Weights of a small mixture-of-experts language model, trained from scratch on English Wikipedia: 64 experts in each of 7 layers, 3818 steps.
Below are experts of layer 2 (counted from 0) of a mixture-of-experts language model. Rows are named gate (a neuron's input weights, with its number), up (a neuron's input weights, with its number), down (a neuron's output weights, with its number) and show model dimensions 0-255. Each number is 128 + 24 x the weight over its row's rms, rounded and kept within 0 to 255. Numbers have three digits each.
Before each expert's rows: a language model's description of what the expert responds to; "comes after" lists some tokens at least twice as common just before its tokens as in all text. This comes from a sample of Wikipedia text that the model never trained on. Tokens count by the router's weight.

# expert 50
Description: Dates, tables, biography fields. Line breaks, table pipes and date digits in lists and infoboxes like "Born:", plus words like first, been, before, and noble titles' -ion.
comes after: " the", " 199", " The", " 198", " University", " 194"
gate1:164135165081148113141145124110076139162143106146132100169121107119162124134096076127130123137127115121092128116149103112109133164176117162146062158134133117146162117123163094104142144159170116152131116123104125166118124136172155124097126160134086114132071110140149139150127125121140134139112112141124133116148161150172131156116108167140138159134097142141127120133109141128153103102120112104113094130172173120142122178105093187117137133166107132133087090111141129159133145098102149124117133173123147137104130145128124082104145180134126154134103112171152136118112148096120129138180110124131106138129132146090170148131083149104121161119111107131129105161093171106155148142104123100119145145129116156143056131140073100117086133121140127095143108129116119161130118079097129
up1:109132146138145151122101139136091149131124151116174103098139110114101129143138115137091130093107143117126142136125117146126132104108143153150151142165190121119134106150147161122129083127126094120142130128120112143119126151101143112124088104135093126113109081102134093158105117142125077116123134140110099109142165148099154078143139130111090151142131126125096155155105148147173123132138099128139158102151114119129096149173148157119106124117144165154151144099161135127122141107147128116152144120113112146157109123154111127078143161108147095125170141088120143151128076130115146115089080142125097174085134133133112137165115158101183129110156058147119134113147144106119106082066124132142159121125132147102109163113104186111115136058205157097097114139142149149131148135101128
down1:174156114095131131070129144136124108132133117122129132139184150077144093152169097166093126098140118126104169140098129155138137157118123111125122145139153130118165167117121185120082162132130115106100071138143125129118111145092154111094115115137150148165086131153095160128156089128153124110183125155162109126132105122133110140164135140061156109147117139059136088101117131139156125100158145120103143102134186086120152151145086133139126127113136124109135119141162160125118124111116133118142115163137176153106090115155121156143147110149166085129158121128124074129089141109157147138128137125110163144125120164141170101101092117166139083130084145134127167130127115164100141129165140116159086120123131136123098130167121119127115126109115133110099111144139111130096105123105121

# expert 63
Description: Mixed fragments and UTF bytes. Word pieces such as ue, ood, Bl, red in blue, hue, love, plus raw byte pieces inside non-Latin script text.
comes after: " H", " h", " in", " s", " S", "H"
gate1:123096099192130117133118120150153112141129141154159153129138139122124119121148165151113140169128154121144095093189133103120115139144125148116127163119100148094107092083109132194110150130122087132161139116121140157156065089079157113138213140127112101116111127138157119135075087158061180149114112120138176130134100093123111162134146136103104130122103113135147143132145110156133091147099165118098168135136092092128121136118099134143090125099147153096127138132109136091134151111185121091119152144123146126127130140112123126141150121144166142123082148168145153146152161107110060120147097128106096147114125137132187104122129148138153169140127078134122127111118107117108115139132130117117096112129121111119118138101156103130125120154151107124113142140120127094120111126155136
up1:140096102117154116102132119120167128097108150105125116132168076061067152148126145089092137142130130141151128135166108128157120136147137141175149146115157122108075104128135148163124144110113110137156086116142113132167112163157108144104162070154099147151090145119115076117070141098106138160113122118124143119125103102149112137176142106086086169139100148118153176164144144107127099144097146137152124133099148163120137076139134124129100076131085109155119120160162190153179177139169112167100151089122125116132163112126174142127144150142121146114127114107145145126116148147139101131112103110106125105172098161137143116112121105113117149148105089099132136140128133114118126137118128108146122143136108129140116126121109180118169155130127126128117098133105142136129121118102098
down1:124157122121118154122168103080142139117135111159128125143114135080149120150113130117165102098146141066125143157144113115115134123150083139162108118151122114148122092125127099134107115107142115139120119087158075122144171123123178123145060116097129100140097132163124122144122129125209092142115104169170147119158140163125098106103105126116166131173147122141107169148145094113133125110147134142137119073105093166121138097120128134141128156117091118151086154141136125148115149127101144167152114092067142139135096113124120123109133136135168121109136123111108091131123123137141132111101103147093104157134156137139118125154113111121106148111140118153093106151165169164159117137061143182114128109127104163103107110157141157106111142127161123127149102170170111182126140121130144

# expert 55
Description: Surname ending pieces. Final pieces of personal and place names such as ber, bert, son, ford, as in Rydberg, Rambert, Steinberg, plus list-item line breaks.
comes after: " R", "g", "R", "k", "ie", "y"
gate1:149107082126139146128132069119154117121150168119121111104108132125146113125138127088156125153115132138130090140108142156082133140113144101122126132146096108179155135174107102092102147094114114138101157154161137112107098170122126134098170132097177135152131160111099139130105109110113131111108105092131100079088110091119111129128105123120117143119161096085114123139170163135143121105136135106160119183115084117099132140186111177115127167156100083143124155155113139138158124128129129107119134128140117173105113100155150123165113129101145138118134102108129148111103120136162136135178143158118136111108131134113132176172138134190159140134109143145150181100153152167156156124099096111144152126123106164166080112140134151103130153138121123154153087084142147154138159133109098
up1:124109085084095137123140135114146126157134170116163110113141128169139120099157118126163118110124134079153128096124145122099156133113126122154100166132104100134090123123126114132112108146129156135094095118167123118161204135149143142126118153128119146143120135141164109101093134143151055135152112111106117120157132153129129133112159127104127083087077121148079156130136129116131154123139160126102074101126121119164111139146159131117142181083137129124146131095146147136112140115170122100138150163136151119127080117155100080055152140133124138143143143133144139112113095160094105080087158108126081112113109106130132134151126148176129127151132126165097186146123150128123214136142092128106163140139134140123109131109129115124148148131169135124086099125109154139122146144139142
down1:135137089141132125113129132138171080119117124099115159132106115106124141091132144124138114155086154122157159120092135153169135093145099166138081120099110113136116118137135135178094139171124137141134114078089158125153104134095122152122082107137157122175138136146128109145086077110117136130076150143164145128100088142139148137092165114149111107107148135099169114138124090129135146152194161152130176132128137149149113118119076134124121112138138135159110114136167132125162097103114125147143140118076146136108090130120149135096126133111166117106165070172140106125117132158090149121116109135150126185150120130123133150128131115129107118158114127106138112079104080168130142150135153130080090117133120120143154154171118152195129097141141126098120128115097146124133173099118122

# expert 38
Description: Lowercase word-start pieces. Opening lowercase consonant pieces of common words after articles, such as p in suspended, g in geography, b in brand, comp.
comes after: " a", " the", " and", " to", "'s", " with"
gate1:104119153103132114066133102171128160115100132140181083156107103126137143117094114154098125117141150128133160115159103103129127102136147171122116113111130178123095123130210109112180158105160124119125124131123118094113145085069131151123068147142106108161096133131112106082130123175107136110127105139157097112110162097097132137133132124111115137088121150124142147102134114119153116097112151142126119069097123128133131146123108154116133085138125123119128126135117124134176142173163127161142134139137131113119115110102126160141116132090130135174149077135147122105159098131108175138142134141163109128102135149083116130155111113140110158142161125138111158144103161168123093137123139131090123141099114161122144137131099154080159130190100181166150123082133125135114147141102137
up1:162120117167108142140137114112138119119102129117122132155103113163129132130125129114103146138096167110149146146111141125112129104092120132145139122175087137127137145131136092090121152136133124155155143104115104164112149125120150090091160152118091107098136101146149098168129121123156168139056172097129096124140143139143150109136128112103113073129105135129107132090130118145140110110168167181138112134144131134138099138093128147117163126108078131186161101130107120170127103142128101108170139124124132162116114134103141101131101152100145127128141139103153140090161191082109190103103138146083147100104120125089155134154134155172110124127168143135131101141104115143128132095129144142128121106144071109139120110074119151095103157158093145218147122145118141121155120105125123
down1:100157076082126126127151126096150091157126144141134115196160134111133178121140122138154130138163092095127125151128183095127073122166113145150151132123128112150151115103110172145093108165113105162120107102160124145156126154119116097119140125153125116131095126159072094113153118116113115141118114089174106088159188145094142151147095112156174135147082149145115116143126139138106145162158116110135144110125101108100056160125066151079110146100122114136136143138140132082134150142147124095142143150129119103115110137140082113135123124129183080130128107130165136093161116132105121135119140085115116150115112123119123158160163128097086165144158118131154129129135137117147112142132114145112152148116144084139128154139100149102120123131127132167132128110149161100138133098120146

# expert 33
Description: Short word-start fragments. One- or two-letter opening pieces of words after a space, such as ro, d, c, sub, ac, e.g. Nairobi, coincided, rapper.
comes after: " the", " In", " (", " The", " E", " and"
gate1:137128099085140134176135099133145106142103110184127091136090139142142105070171138144185112123127118083137173149151141138163103170091112137162128137142100127139120124072127123154124154116143120122131118128090149148155168137143108110122076122138098107129142135132095104161151097151108157140105143100160124096165102119186143119119133146181094166152087127139144142134106131128120117108135139153131141107134111180125113118161105135091082122110096133115146137156128128088135107094115141125164129152140128140128116135143086119115073173105143101141100114164104119107176173131137115080129124095146115138122107079117139079139134131139100139145140123148104123123105150178134104130114122122122148148085123153088118145178136133178101089141087112129131165130109123133157122128130110
up1:116105130125155121127082144153094131141136130159109122128149154184122138126126135175147128103079146127141136137114106132052167101086120150134128121114131153157143142120121143125096134136115122122123157124123155133142179149109149132141097075165135089113179106118116140182132102137107082100130134158120083143117136137147159119131198106145117114152120132143079127122095140118121092090143150180109143103106125119128143125139134116119137108098083147144154119153111157150121129107101136105177139119151070123136137131125143097112096165084148100115096107125173173147177134104174111089120080192127150142111151127143129134132126193155119114152146120128090141127131127105135117126123139087108120094119137115138141126099142107161143102133130159118088119150121116107090099122109096
down1:114114125139118142147133140189129105146139164109112134125117139135141103159101107166113103193155119146110141140173141106166119090141102122106135134115155099134092139088152140150130132161110158142149114144117143167103128146138150129119065067150130164100099150129147128100137114105114086109151116105158170117116126164144111104145167122159105131085120144118114128114123154145108077127140190121121101151149122104149088119120123121132118136116157110129110125148190108158118110128114138119153147122111090108121146129158100151134101126136120101096139109126130074134166128099159138101103144135154160148139144142129147134127150155122139093139127177153094142069117122208093151130129126120103135132124118133119106120162147109154182123125117095069145117089099107162126122109126070

# expert 59
Description: Name endings. Final pieces of proper names and place names: -shire, -field, -ham, Kozl-ow-ski, Cobbl-est-one, Kerran-g, Purc-ell, Zir-id.
comes after: "l", "r", "b", "ar", "n", "o"
gate0:169105138104123140146114179121093128155133139124124116134170127158064126173110115133113153133191141106119095116147155134090136130081138127115120119131127131073081126091124142108099146126106141106149132138126132123139169144085128136104149094162115116096122078135136144186147150103122158122133112154127129110151134122148165135130153123160142142098144136147124123137138114118129152113100083099129145111131086092155145122120109125141161151134094118134092101130080156124130112157134132147146172141126125083145118124157131103089138083070105140123129093150158129117142143146114153159109177173150162123084156124076124134116136123137114130128122162123135125101143155129122130097078121097175127098129136129114112161086137154158112181126157180142082121125115130155153108121196125
up0:136123114109105109082148124103142148147151117117118142115100107142083110138123116184105139107166145128178159158135144138084137138100181081135148124121142126128141098084132112121093163099141150134139121116110132184114094158104135130160104068120092157166095158130118129132157154122107161146143159109116166106111149147157166156102108078117128113133124174159133128122120112152114101180110174091152126161139166140120140137143096127125121107156163148164131089094122131069142109137150126116115127117069125112107134119128124141137146069118116110123144148149139091132128075130092163169136146148120119108142156150107147151113131117119124125130087150124120168115135116149112181118125132114125134122152145162166112177097132106164097104135104164113137132130133114079100123150158145
down0:125148150096167152140124147101095100162125131136173125116139113130114151133150139148125152115113167114105129118126127116096167134127114139166170116168129129132143095110112144111071163145119121114133128131130139131125122109128159097120122132106125148102122186139143126171112191139132113126121150153118083117097112143151190065072150135093125112120128139142141098089105127131131165147138145119111093137108120140116115111093113158167114132141128119084110111146139112149123153108148141139156125116132152153090153124138106119157161128173093090117094119105148137152090123117141111086129118144106105116180112127144144158152115140060136127132111140192117111144066109110054112123146131113164116126121138150139062146156141129075139134138094079131112135164137143155124149097126135

# expert 16
Description: Latinate word openings. Word-initial prefixes and stems of Latinate words after articles or was, such as re-, pro-, dis-, en-hanced, and tem-per.
comes after: " was", "em", " the", " an", " is", " were"
gate0:186130147115129112184100086180145139122110132120121166141122091095101085102125149119085149154140090152148126090135130169124151139142147132158100155123120106119183135108114134153124140145128175114154141127140111124109072119143146148109116124122109102132136127157135124117091079115138108152134129138124148152150146108131149119084126137135091120121142085120160152096158138125134086088127085131133105138154121085139106094165092111088122119109106119071134157149120130090105126139158141164085159111167138123151103161158110122178145133156141129172168103116123136093156162153150140121146109147081135097139109133128137109170149091109104121141147120164096127089109109103125132129167179145103143091129096151110146115137137133124128169145128106160120089124172163133149147128109124
up0:145132117104092120146082137142107112133092090135168140113158109123120091116103100127127149130144089124116129124147132168138161123187133124100136141105140094094110142093143141143151119150104133163158114098122090144149106110117118115122105089137098112118142071136128130101110129107157096169112157141087091135142150141101166139142137131143141146149141088104144122113124162105175101083171117126164132100133133086143118109141075079086105125146105123080101164164120110103151167133103170133088151099142137159147105134154127155114114138145142114127157142147097156138155114141179139116108144112096141125145141103133148115164107080094098119103159129143107124113134127083104186132131192122127137089116117131097136137177134110163143115097152124159109138134144165162107152148119121
down0:126140168129117128159150140187127189137133152129115116126140124148157064138143077157113113132142151173101139141133120140135114110147120161145108107131080113118157098108138170119150099099142132117120125103162141090126100101166100133154107116153123124106118092125148165095131041153112129145111096132155112125114176117136162141150150093091105123152148116131135091125096117089142154112137084110148131089116111103114104167130149108113106149112134134104090140149107118116135111119102123158133110171152167120158087137152148122156097136172113120107147131156159107151141116126166128116139100120132127123167085148135135161139092135127093119101101123125180151088141148117119127149085107107141114110147145146150137177170128117132135132130096126092124101152097118142190167118147161

# expert 14
Description: Capitals starting names. Single capital letters opening proper names and titles in lists and tables, such as D in Dutronc, G in Graeme, T in Tournament.
comes after: " |", ".", "a", ":", " of", " \""
gate1:102119095136144092174099163157145122121096121134114104150130155150136140126142150106120128083143096148145152144126133156109150142112154093083132117130111106127107111076080139138101135119112103114131117130131105151137133120174116182129160133137133139103099123141172171157091129145115122129095126120129144143162147118105115121113166098114153108100129123147118112131043126089105135145103145131169122131122161123133146080152160091094136135154203122125166090145134121102126074116121159106146134110140148106135113112119119153139089144113147128126124111133112131132168107114149076102117190157134108117145121165140155103136117152152134122119158123073142109177155088130182109103111148180158127125112101093114138114105119139145088119105154144163102150107142154147096113168120117
up1:126166147136145122129126144125169110164117044131139131091112137138152106170120118131140156111139106175098123156174113149157131125111136134069154138113176116108131091117135095107140064104162123159124116139149155158147147124088110167147118153114133132130102147145131122118106134154165109171119124133091095137151132101155157175143133129095145153098118114118138132165138124142101117113090120123188130142123113145135115131143110100103188086152089140128143110122122143086149109115130100120149149124130082121132112107190121151096112110119123101149157145110121104149089178137115116102132128197105189155139112136130149120155109154136119120085097131148155137145158086128134114160125140145142108111123150123125111119130166112102099098114097149107100122109131102150134173145158145
down1:101109127148154108153124122095099182112130151133123104112101140125106117116131144102148132085145121142099101125157093118137091145129159128127147096157136089089138141132122134100167107178109137150115127094135108105096091096128117145148086124105144116124115151147161124140155070095075140105141137141117171087124129094104125126099130183150173152142121147152099080161107089167139137154120108093083160111114167130122045167160116153112119091146094100122135147146147145105130127144146151116132142146117106142131176157146118120150115141104126166148126140146122147156134143164158149118086116122136124144168064146163138116107158128175116137122144138138167112129109098173141123149101120178116135118139124117142163115124133133147144150146129122118085133143157119079097117140137100

# expert 21
Description: Participles and common adjectives. Content words after was, is, a or his, such as written, well, only, found, known, own, released, often completing past participles.
comes after: " was", " a", " is", " his", " the", " of"
gate0:146149139131136124132121113139106157159188089128131139128154154110126120106106161171138099120131120072159130086095128130095150122141178130120118146136139155132130095120141101084115075111145117094138097129139136124078140113118124125133093136117095142116154103127155114098123141116143114104092125162106132126130128115097138148149128167098099178070170117107116172107106135152125117125154131137125151119120133129138116122152112161106180120112143120136096136150087139148126147126115114149157179098126096129139132148125119163110116156121110138091097103154127114194128156093116113134179121147124131160095179059114110159091109181126128136155133131112157162124127124169169110129165097135073103118128132132106133140116108154154148121091115089097124086127118119103141190117109103
up0:128137097143140140103123113115137098117138095116159135142123133184120165160161159151091160162091126159116162160174095157102171107110151134159115176088143122139146123154081116129067163111127165129141123066147110119094110127176130101136151133146101104100123135168111118090141126155093109131123152119101105133110136130155123070154126118138117144118165149105129112149118113144120110112096103098140163117120108152166118118121098162117143104118128071161116095124153141173172137154164105138137133107110124122128119149060177120112167127113106148132118131107130158120140130134110104091154104128125140127125113121112116149113136173149138105142129109144148124151101084124126089130190133094121149110138125122167117123055153126099152140122104125117136149162093116142099122105141139
down0:112155133136097133118123157108147113134122098104134141134173126131088167075121144105136087152146103096113156167126132118142149115084122124120185163150174184123195167100127118088167179094147135091129145137110163139125140095110132115127122132116102149103150114162078122113154152146144086120154139103125130145120109128109159161112119113108125158095181077155079124115096153130142116128139135088095113094137166130170087149163156141088075142142177127107104123113103108159118130123119125134133103140120133096115095134125092130107142154134135128110144139111130140115119113116159156135126097111167109133104185123104091129081120091166134147116146159106103162164165128130108102136148120127120135093107103120137140141122148154132123118160125151149157145126140138155154088125122112

# expert 17
Description: Hyphens, quotes, parentheses. Hyphens inside compounds (Nordic-Cup, pre-season), list-item dashes, opening quotes and parentheses before titles or names, such as "The, (S.
comes after: "\n", ")", "\"", "a", "ia", "on"
gate1:139148101109159093086134093160145126180078111107132122166116177157111093137129148125131150106163124135115132150142125146112143127147152138115094146127154098139142157092076137126150111122117164144140122148156127105136159103097118124141126128141136094162102086141162119140129125116124083095091113164131124161151066140100171131138105102120073103176114154158143162138115149172147120099159139154103116124115075084140163116152111163120159131093130116159111135116114131090126107151139095131124139135117094133117097104087105120166136118171112125129134132105138153084109100118153139112138097129152070112129143163143084138131115117126103125121157116156119146164162127137154114142110133108096110153089139085143097164123132155081089125139117146148103138145115168125162129093110091
up1:094128119127164112132145163135119137113124145121075147115133114133076145109143107133158144139141179103149153109115135115108104114100084121116183131124106132158124142130190136124138095151150106122111139108107109104095121162097110116109161116138088108137156163108152144123119102150145127141153145116103116130154134141119081144135113127121166124123123136115098085140141111091102131184091161076152115128160169122086166133148154140148199141157144142144099095114169090145109152091120149110142127144123135071123103131142118147151141142134142141126114143102113125110138136110129132148113153132081138119131125086094127150121099126125166104131119084137089099113119133129087109108150130065150154128120137110167162102140163127101170135130146134162125099185116193131076145140101142
down1:115089167148097129131099164126130108130113157119114095134141149178126095115097111128101168119173117114120161125062114156111145129139141099123150122132131166151117171142108110100127160114133134112123180123134097126115134106102172126126158118165132122147081163166132184093113134114151150135094144162103098109170114098136121141122108142100119085123125122145114144125116081146146154111146121131091140154142128081116083094160144133102172113147108139156106120138144078090127152119140119103097127151150121143125118171124105119113116122092122148103117108133082148133136169105125139109113091108134113124136124159144121083120143122144132128144153108124099130167169195067146110125119173167150133128151128134118104096131139149148109178141165100112138127149153158104118170172122094

# expert 48
Description: Word-initial lowercase stems. Lowercase starts of words after a space, such as f, se, ex, pl, develop, produc, plus of/to inside hyphenated compounds.
comes after: " (", " a", " to", " and", "-", " the"
gate1:137094145093139087097121122134145167150130123138142159119133115115096164112139129124099132153129184118164153140122112110122138130145139118129082197138100167136131095120138106163059142133170127131112169118123103120128092129138134118103141101097135105149131159134057132087179153139116110144121117129137124092135108121130124097158118139141126118136099168144137157101142139157119133152129132134106161103144147089140118094129137106124147128115160163110128119126135109080174143118126142081076114111086127125153141088142131136128098117145157143143108110085127130091110132124131139181123098124128119094142098115126146088159091101140134114097107142096184140123136118138136090082116203140123173136149152175098115150096109156133115143131109121098153099131117105176126132141142184
up1:140131111122132113135106157142119129105116143138119103149127139113102131107143179133102076127129170125130144128138103130117152118098143122153118132152098121120168113019159109154133118132142144138102151157097140118090141124130112168116112101163100064078155109124103180123104141157102125128113109118118125128110132161106110114134108125125137103112135110127135132134136131167114152161087194127164144144166156113118116147133166128150144169160098157105157138149079096084148126097113170105128094141096132082132111145110178099110117121134155158132089098117126086108077119147152140160110120131070138136105107118117130129152155131138158159147124134117182130129146101147146110151148175112109133139142116107140100149111117128088137161122116124091069114162114120099141109135133142
down1:113115160175136139096160129121117122171104121083140131122148109113162133101142131168116131118074110128144134153116146111150119139096176147099134119122130111137131149161114140176132152153172163182148106154127154119151138138161099101130145112148131105159111144153143156154128152161109117168118109114110107103103167119122133152111138119094127117090115145105168080142096123151138150128182151118095137112099098094129113168133164148137125175151157121130108139108126106116121123115116059108131123124174102135105111099111133172153144175171178143117159114111113143067163136146139170132117159102117119106121133108087136112133171139128098100112105119117097108154136137113104098106141082108127126102125107122099110063096109108148136170123126100149128125116153146089103125115117092

# expert 8
Description: W/S letters, compass words. Word-initial W, S, w, s pieces inside names and words (Schnee, brawl, Wright), plus direction words like South, West, along.
comes after: " B", " W", " b", " S", " K", " St"
gate1:125158135091140114074147121140086143161183117135143128120117135095123110122114103113104134129155165129115140131120106142127116134108142144120107088114148101144137160158129091090152152153114093105151130107160130155109113155081166124126143120098108133112135168107104094114202155134098144138165135101122154103171143131139133151168121100177110087146155180097148135127157111144167072113141136142113108112136139125152153144133077128108088143122095091141097144084116090112126155111153135143162150072104130122083145116107141110118150120127163146135104143110134123133079126122134148098148145115130151121123124130168148099158177126084136148137099116092085101182144128132149129152149124103096128121179127143123134115096148118144124106081153152127144083109142132091157141107133123
up1:131122104140133128127165106137142109123121150101171144113151107109091139126174101141173111131119101144157131107137117110133123148119119099116125139107106129127126104104152170137137105117088148146095100099094108114120157092122077166104132097153156092131165107127095176141110148157118099118129091172127137169106116128076152129118104117118154152133108098146109169138121177115122135119082107119159122164099116139120130111133179109111180084105122190118114141133140154143133122117162108141110116138153137123163119120119118108122088139139120125159115150128109108178170144127147096126132128148127137101138149120112118185101095168141083118113133128179163136081139120138121134118082136137124135162092140149117182117205122106140184106135113121171109150135107126153079117147110126
down1:130129074113128092157131085110122127124120151124157129106134111165118121148150134175142098075110136140117137195122100149148088081120125140155125050085125104117166120127149117170113105133097108129123122156121138108173087130093142107119084119111099133155104144115104118146092134134110120106137072137086150155130151096129099091098132110157149144157126131126129157098165147104178139171110129119107120121140093166134151109129149098102128145126120130098107107166166162118140102109148096108152089145129144131130140150111125141106134135122146103152114157087174133091123157119111117151138121117129187126134144142164128151176095132137134129114139110145130120136097108126145107109127134167124162122090134167092184149135150139179126120122187100125154132150122129146092156130138116